config.yaml
num_hidden_layers: 9
hidden_size: 128
n_experts: 16
experts_per_token: 2
d_expert: 64
d_shared_expert: 0
hidden_act: "swiglu"
moe_layers: [2, 3, 4, 5, 6, 7, 8]
router_score: "sigmoid"
normalize_top_k: false
routed_scale: 1.0
balance_loss: 0.0184
balance_bias: false
router_noise: 0.1
init_std_router: 0.0066
lr_router: 0.000769
num_attention_heads: 2
num_key_value_heads: 1
head_dim: 64
vocab_size: 1315
norm: "rmsnorm"
norm_place: "pre"
norm_eps: 1e-05
positions: "rope"
rope_theta: 5580.0
rope_fraction: 0.75
qk_norm: false
attn_scale: 0.125
tie_word_embeddings: true
parallel_block: false
init: "normal"
init_std_qkv: 0.0395
init_std_o: 0.0093
init_std_up: 0.0395
init_std_down: 0.00465
optimizer: "adamw"
learning_rate: 0.00183
beta1: 0.95
beta2: 0.99
weight_decay: 0.16
lr_head: 0.00715
max_grad_norm: 1.0
warmup_steps: 459
schedule: "cos"
final_lr_fraction: 0.03
batch_tokens: 32768
max_seq_len: 1024
doc_mask: true
train_tokens: 258500000
max_steps: 7889
dataset: "wikipedia_en"
Below are experts of layer 6 (counted from 0) of a mixture-of-experts language model. Rows are named router (the router's row for the expert), gate (a neuron's input weights, with its number), up (a neuron's input weights, with its number) and show model dimensions 0-127. Each number is 128 + 32 x the weight over its row's rms, rounded and kept within 0 to 255.
After each expert's rows: "mostly gets" lists some tokens that are sent to it at least half of the time. This comes from a sample of Wikipedia text that the model never trained on.

# expert 12
router [136 114 105 120 122 188  77 122 102 103  93 142 135 121  60 131 167 141 101 177 118  70 112 139 101 117 119 114 163 145 137  70 151 120 151 127 113 135 125 157 161 113 182 171 151 102 134 140 123 115 150 145 151  87 111 147 197 111 111 100 119 125 165 173 129  85 134 144 115  79 104 142 134 115 178  97 172 107 100 165  46 118 157 157 133 128  65 113 127 104 187 157 184 146 109 139 169 133 165 157 158 131  79 133  99 152  39 104 136 161 181 186 144 137 134  91 205 108 130 213 106 149 122 162 140 133 130  93]
gate5 [119 180 118 100 128 120 129 102 112 145 115 159 130 141 136 149  92 125 139 164 106 112 134 157 130 165 150  83 114  78 200 107  99 156 139 135 135 157 132 172  94  56 160 128 150 117 120 121  75 117 132 131 113  95 168  73 138 110  82 144 125  82 123  96 184 105  40 187 145 115 133 119 142 120 171 102 129 115 104 121 122 129  58  95 144 114 123  70 127 119 141 134 136 124 129 150  98 128 158 143 146 118 158 121 114 116  96 187 153 137  92 178  90 184 116  42 156  91 128 148 153 123 129 216 175 198 192  71]
up5 [132 153 159  88  94 110 101 158 157  94 131 141 129  83 159 145 138 145  90 106 135 162 154 150 148 128 148 161 156 135 161 163  98 107  93 170 141 156 146  86 160 171 130 191 133 144 144 147 139 108 122 170 145 118 207 114 112 126 107 115 113 120 118  93 121 100 128 126 188  75 158 110 203 110 151 123 143 152  50  42 106 188  74 214 176 176 185 127 124 101  96 142 104 122 165 112 130 107 180  97 174 188 107 103 117 111 126 137 124  77 101 108 164 122 148 108 172 173 123 111 126 135  74 116 117 158 102 103]
mostly gets: " includ", " us", "ubl", "oin", "rib", "duc"

# expert 7
router [116 113 158 160 172 159  91 181 125  93 183  97 150 111 153 164 192 146 148 111 129 117 148 161  72 150 101 145 186  96 131  53 157  68 138  69 155 143 162 160 168  94 133 118 167 125 129 111 135 123 179 164 177  91 112 164 172  90 148 112 140  70 117 128 116 177 170 133 136  91 129 126 139  76 179 148 176 117 104 145 118  97 128 133 132 166  94 154 172 117 140 164 118 130 114 127 153 101 178 135 105 138  93 125  93 148  72  77 137 158 135 143  98 109  89  59 147 120  47 152 123 197  84 106 140 122 127 122]
gate1 [112 101 124  96 186 113 122  99 119 138 137 100 164  99 128 138 180 142 141 131 141 167 124 117 149 148 150  75  94 141 118  91 137 122 102 131 152  98 104 139 127 107 127 116 137 140 219 107 143 117 164 120 154 117 153 132 153 137 177 119 124 138 113  75 124 185 126 150 133  75 118 116 130 140 103 140 134 170  95 141 131 159 139 189 106 102 110 163 104  67 129 114  83 103 120 149  80 112  89 135  63 169  96 157 105  86 141   9 122 218 136 128  84 121 146  45 112  89 116  80 121  74 125  78 125 182 172 157]
up1 [153 188 105  88 115 136 153 128 113 148 112 135 140  97 176  74 107 156 144 161 151 143 139 200  96 127 108 167  93 116 143 177 166 121 137 146 127  92 171  98 169 143 176 152  90 126 115 135 138 132 130 132 138 128 125 145 109 129 151 163 122 140 181  99 177 139 107  96 118 135 133 131 163 117 138 107  76 112 192 156 173 118 131  98 116 172 164 181  88 155  93  83 129  81  56 180 110 169 179 205 100 120 194 118 115 178 104 157 118  60 116 119 137 149  83 215 131 117 158 135 117 182  97 161 121  86 121 150]
mostly gets: "|", "ง", "£", "†", "า", "ily"

# expert 8
router [135 151 143 149 108 174 153 190 162  86 175 121 146 126 153 134 197  82  88 133 155  92  92 137  73 196  76 118 173  96 153 131 123 109 164 145  83 145 159 165 177 122 114 118 134 108 123  81 126 107 136 172 144  69  98 128 176 110 169 155 147  81 146 129  80 113 136 132 110  54  83 177 133 128 148 101 187 142  72  94 104 118 166  93  96 167  96 176 118 112  88 157 129  80  93 138 167  98 183 122 114 171 106 146  69 161 107  89 145 146 142 138 108 142 127 148  94  98  85 118 144 127 105 137 143 142 178  91]
gate6 [133 132 125 143 105 119 135 129 203 122 141 129 150 115 140  82  47  78  93 135  78 114 132  70 139 194 113  71 126 163 123 116 167 121 149  92 158  87 131  98 126  85 124 129  95  76 106 154 179 181 152 134 123 147 147 202 119 105 160 148 156 156 120 133 162 103 181 169 166 145 159 157 138 134 139  80 133  54 180 149 170 133 202 139 102  98 130 170  93 151 138 128 150 145 124 174 141  88 100 138 114 155 106  61 168  61 115  89 136 104 164 116 118 131 172 137  95 133 104 118 130  65 133 178 123 146 120 138]
up6 [115 107 175  85 176 140 159 152 131 234 152 133  92 121 161 138 110 146 130  75 146 135 120  88 163 127 171 126  84 131 140 146 140  71 155 179 164 116 158  74  97 123 112 143  84  99  85 139 106 175  37  92 173 202 127 136 146 110 106 111 207 128 128 114 141 129 109 131 114 123 104  88 100 136 136 145 131 129 121 151 148  97  87  88 130 139 113 138 167 133  78 125 123 171 155 109 128 122 140 116  96 116 115  81 146  55 138 114  68 118  92 139 107 115 139  92 152 100  65  92 136 157 181 205 112 151 149 126]
mostly gets: " who", " but", "$", "The", "ould", " I"

# expert 4
router [117 137 171 110  91 156 172 160 132 121 180 114 180 122  95 178 171 128 188  87  74 109  77 164 111 135 102 109 131  89 105 127 106 118 157 125 115 137 134 149 186  90 165 115 128 151 116 122 105 144 120 163 156 114 118 125 187 109 133 145  90 119 116 103  97 136 129 163  74  55 129 138 145  75 174 111 189 154  75  80 125  90 157  86  89 122  79 154 174 125 114 132 113  85  46 142 134 113 178 128 113  85  56 128  89 159  89  78 145 158 110 113 130 163  83 108 133  69 107 124 129 112 148 144 179 179 144 117]
gate1 [ 65 105 146  74 159 135 142 132  90  51 109  97 189 117 111 119 138 164 168 164  95 145 114 144 133 150 132  71 159 128  59 145 116 116 114 155 162 138  79 194 108 128 128 127 148 122 117 126 105 142 190  88 144 134 169 147 177  61 176  85 111 138 142 100  79 169 122 139  86  86 131 116 140  87 119 160 127 103 157 114 119 113 164 154  93  62  91 138 154 100 116 115 144 117 142 100 132 187 128 147  93 169 145 105 173 138 114  71 153 209 127 108 129 114 140 104  97 101  76 123 129 107 159  79 150 183 187 152]
up1 [158 140 110 127 112 150 142 194 107 165 154  84 112 118 176 139 150 170 124  97 129 171 136 177 126 132 108 219  67 105 116 100 132 124 153 151 137  71 148 160 111 127 174 119 109  99 114 177 122 109 105 193 120 107 109 182 125 164  91 158 131 185 191 115 148 165 182 113 132 170 106 119 130 110 118 136  92  98  89 118 129  55 105 134 150 161 133 137  89 115 185 124  98 135 140 177 120 155  86 172 142 103 177 142 136 163  78 165 123 115 177 103 162 172 125 133  72  74 103 166 132 128 130  88  72 183 136 161]
mostly gets: " the", " a", " m", " an", " The", " his"

# expert 1
router [120 101 127 143 154 230 141 114 179 104 141 132 117 151 102 152 141  97 119 106  88  90 114 120  68 149 112 148 152 128 127 132 120 125 146 107 128 156 166 161 174 206 162 121 109 135 147  78 108 148  79 146 113 119  66 112 144 117 114 140 171 101 122 175  89  96 159 160 110 140 125 112 145 118 175 125 144 106 118 194 112  55 158 115 131 150 104 136 140 122 223 181 160 117 103 158 156 158 168 123 142 113 114 107  61 164  72  88 177 173 115 160  93 161 121  66 158  74  88 109 153 146  87 124 135 115 157 154]
gate6 [114 156 116 112 113 213 137 105 170 118 118 142 158  86 119 110  75 103 144 139  53 147 147  92 110 133 138  48 147  97  99  77 185 190  85 110 120 132 129 126  99 141 157 182 103 100  86 125 128 101 154 136 128  95 185 184 117 127 150  88 159 108 107 175 156 127 179 155 167 128 133 119 144 139 156  67 157 127 138  87 195 140 178 159  90 149 136 192  87 181 133 149 127 169 116  99  86  96 109 108  82 124  98 138 160 136 109 104 161  86  88 146 120 141 179 131  96  79 134 101 137 129 144 143 103 162 138  73]
up6 [ 43 155 164  76 197 145 113 110 109 129 157  80  90 142 112 163 110 125 172 129 106 144 153  86 127  81 143 128 153 144 109 122 163  82 140  64 165 159 155 143 113 149 143  66  93 146 129 138 140 157 113 108 121 175 193 134  79 157 121 111 148 127 100  73  83 147  87 159 131 114  39 146  97 183 134 158 124 119 124  99 144 132 144 104 131 146 167 149 121  88 149 113 149 180 128 122  66 112 163 107  69  96 181 112 104 113 152 127  78 101  92 125  98 130 147 111 184 106  85  99 142 144 191 111  91 151 150  78]
mostly gets: "here", "),", " as", "ted", "fter", "hen"

# expert 3
router [106 179 153 125 143 191 121 204 171  71 157 123 134 131 100 154 103 155  86 169  83  91 111 132  88 157  92 132 129  87 145 107 110 111  99 137  92 112 164 112 140 130 112 108  90 104  87 100  73 108 142 102 121 136 113 120 186 101 134 137 172 141 187 167  65 119 153 146  96  84  76 119  77  87 152 153  84  94 113 189 122  99 157 105 129 178  65 168 119 155 144 161 118  93 161 136 148 117 127 109 113 117  92 139 132 153  95 138 166 191  93 152 109  86 125  71 153  75 104 160  79 126 134 131 178 175 103  91]
gate6 [148 129 113 130  58 128 150 135 172 111 158 143 119 111 110 107  80 111  98  87  70 168 115  54 151 107  96 109 165 129 154 137 162 132  34  65 131 127 128 152 149 147 124 142 155 113  77  86 162 181 150 140 132 124 105 189 136 146 157 136 162 172 107 143 115 107 225 172 137 158 118 119 119 130 166  88 116  92 162 154 198 176 129 141 113 134 131 154  67 163 193  91 148 107 134 165 124  94 187 169 124  88 105  88 129 108 142  81 150 144 109 117 137 144 147 115 108 151 174 123  86 118  94 165 131 127  93 161]
up6 [125 119 192 166 163 117 179 166 143 194 171 113 147 137 166 180 139  96 136  67 161  90 156 125 146 171 198  80  81 105 128  97  95  98 121 170 121 110 127  96  88 168 170  80 126 114 133 137  76 117  49 121 158 135 131  96 143 135 101 117 118 154 107  83 116 136 115 131 125 122  62  88 110 165  93 131 144 132 100 110 135 122 135 122 129 102 148 183 153 116  46 128 130 178 158 150 130 169 132  81 115 118 140  75 159  74 144 101  76  96  96 106 126 131 122 133 155 139  65  90 152 158 205 156 120 127 122  92]
mostly gets: "es", "ions", "les", " res", "ings", "ts"

# expert 9
router [102 104 140 100 125 172 166 154 107  77 199 156 104 140 115 187 126 119 157 170 102  87 107 123 106 149 100 108 134 142 128  71 139 120 179  91 151 129 105  84 184 172 117 160 136 140 124 127 126 101 154 160 159 151 111 150 175  92 110 134 146 110 102 121  96 111 111 157  70 125 126  71 157 148 181 102 164 117  98 165  92 167 171 149 163 148 119 166  96 133 173  77 149  99 150 184 118 128 146 126 117  98  70 150  85 148  28 100 159 183 137 177 137 143 142  63 102 113 124 176  91 185  84 136 120 117 158 111]
gate0 [124  88  91  94 127 129  75 126  97  94  87  66 162 123  99  81 133 159 109  71  68 125 141 141 119 115 119 147 110 159 150 114 104 186 139 155 174 164 139 129 171 173 102 124 162 136 156 119 132 135 130 120  83  64 165 135  94 125 156  90 128  25 117  93 152 111 108 115 144 117 134 151  70 170 135 116 110 135 103  82 110 151 132 125 180 113 148 137  87 146  72  90 141 130 156 113 155  82 135 113 133 159  91 126  96 117  83 137 137 186 132 110 147  62  97 100  88  61 127 154 118 113 152  95 161 127 223  78]
up0 [137 103 156  73 100 161  71 121  83  52 111 172 187 187 135 124 115 102  99 198 118 118 108 143 114 141 112 169 123 169 151 129  96  97 106 129 131  67 110 140 112 136 107 124 132 110 136 148 140 134  89  78 100 127  77 127 144 120 111 146  79 131 118 136  99 123  43  77 190  78 106 127 127 148 142 155 142 121 119 125  78 107 151 152 126 117 157 178 137 155 117 126 140 154 156 191 107 108  98 156 122 108 154 143  56 173 151 178  80 110 133 110 103 119 198 122 130  84 111  74 190 103 157  74 185 118 114 134]
mostly gets: "|---", "″", "fer", "cc", "eat", "rib"

# expert 5
router [105 135 132 122 157 158  90 161 123  89 112 102 147 129 107 166 167 107 153  86 125  33  82 172 111 132 132 157 123  65  75  99 124 102 117 146 140 119 130 152 149 120 144 134 122 155 137  84  98 145 184  95 163  87  81 113 142 106 114 182 126 119  99 160 101 103 141 144  98  72 107 101  69 196 208 142 155  93 103 156 119  68 152 163 162 122  87 163 175 158 159 181 128 150  97 143 147 123 149 131 111 140  99 144  65 138  57 116 169 120 126 176 117 117 123  75 133  84  86 136 135 189 131 169 147 142 152 106]
gate6 [148 114 125 126  97 141 118  68 156  96 150  87 172 141 145 153  62  87 167 106  64 136  69 143 109 148 114 128 133 116 155 118 117 115  60  87 102 129  81 119 119  81 145 144 122 163  80 161 205 193 160 148 147 131 121 105 141 124 140 100 151 149 161 129 122 108 166 126 142 145 155 155 140 146 136 102 135  64 154  72 188 144 146 171 113 143 152 226 134 142 133 125 151 163 116 129  64 105 173 121 125 105  92 115 137  80  92 102 146 122  74 136  65 143 143  95 151  96 131 110 151 108 177 166  89 178 176  92]
up6 [105 155 155 119 151 110 125 138 128 172 117 120 128 142 132 142 143 197 108  70 157  90 195  97 190  83 160 117 114  67  96 174 116 129 103 139 147 188 123  93 111 153 120 148  77  89 102 122 133 145  76 128 177 156 135 137 104 143 112 189 198 145 120 101 147 165 159 118 124  67 116 127 140  94  99 111 132 128 112 130 123 124 150 104  72 122 139 174 174 159 129 128 144 149 153 152 144 142 183 153 107 127 101  50  79 104 170  99 113 175  74 130  51 145 145 123 149  90  94 124 145 212 142 121 125  81 105  83]
mostly gets: " re", " been", " after", " time", "ely", " that"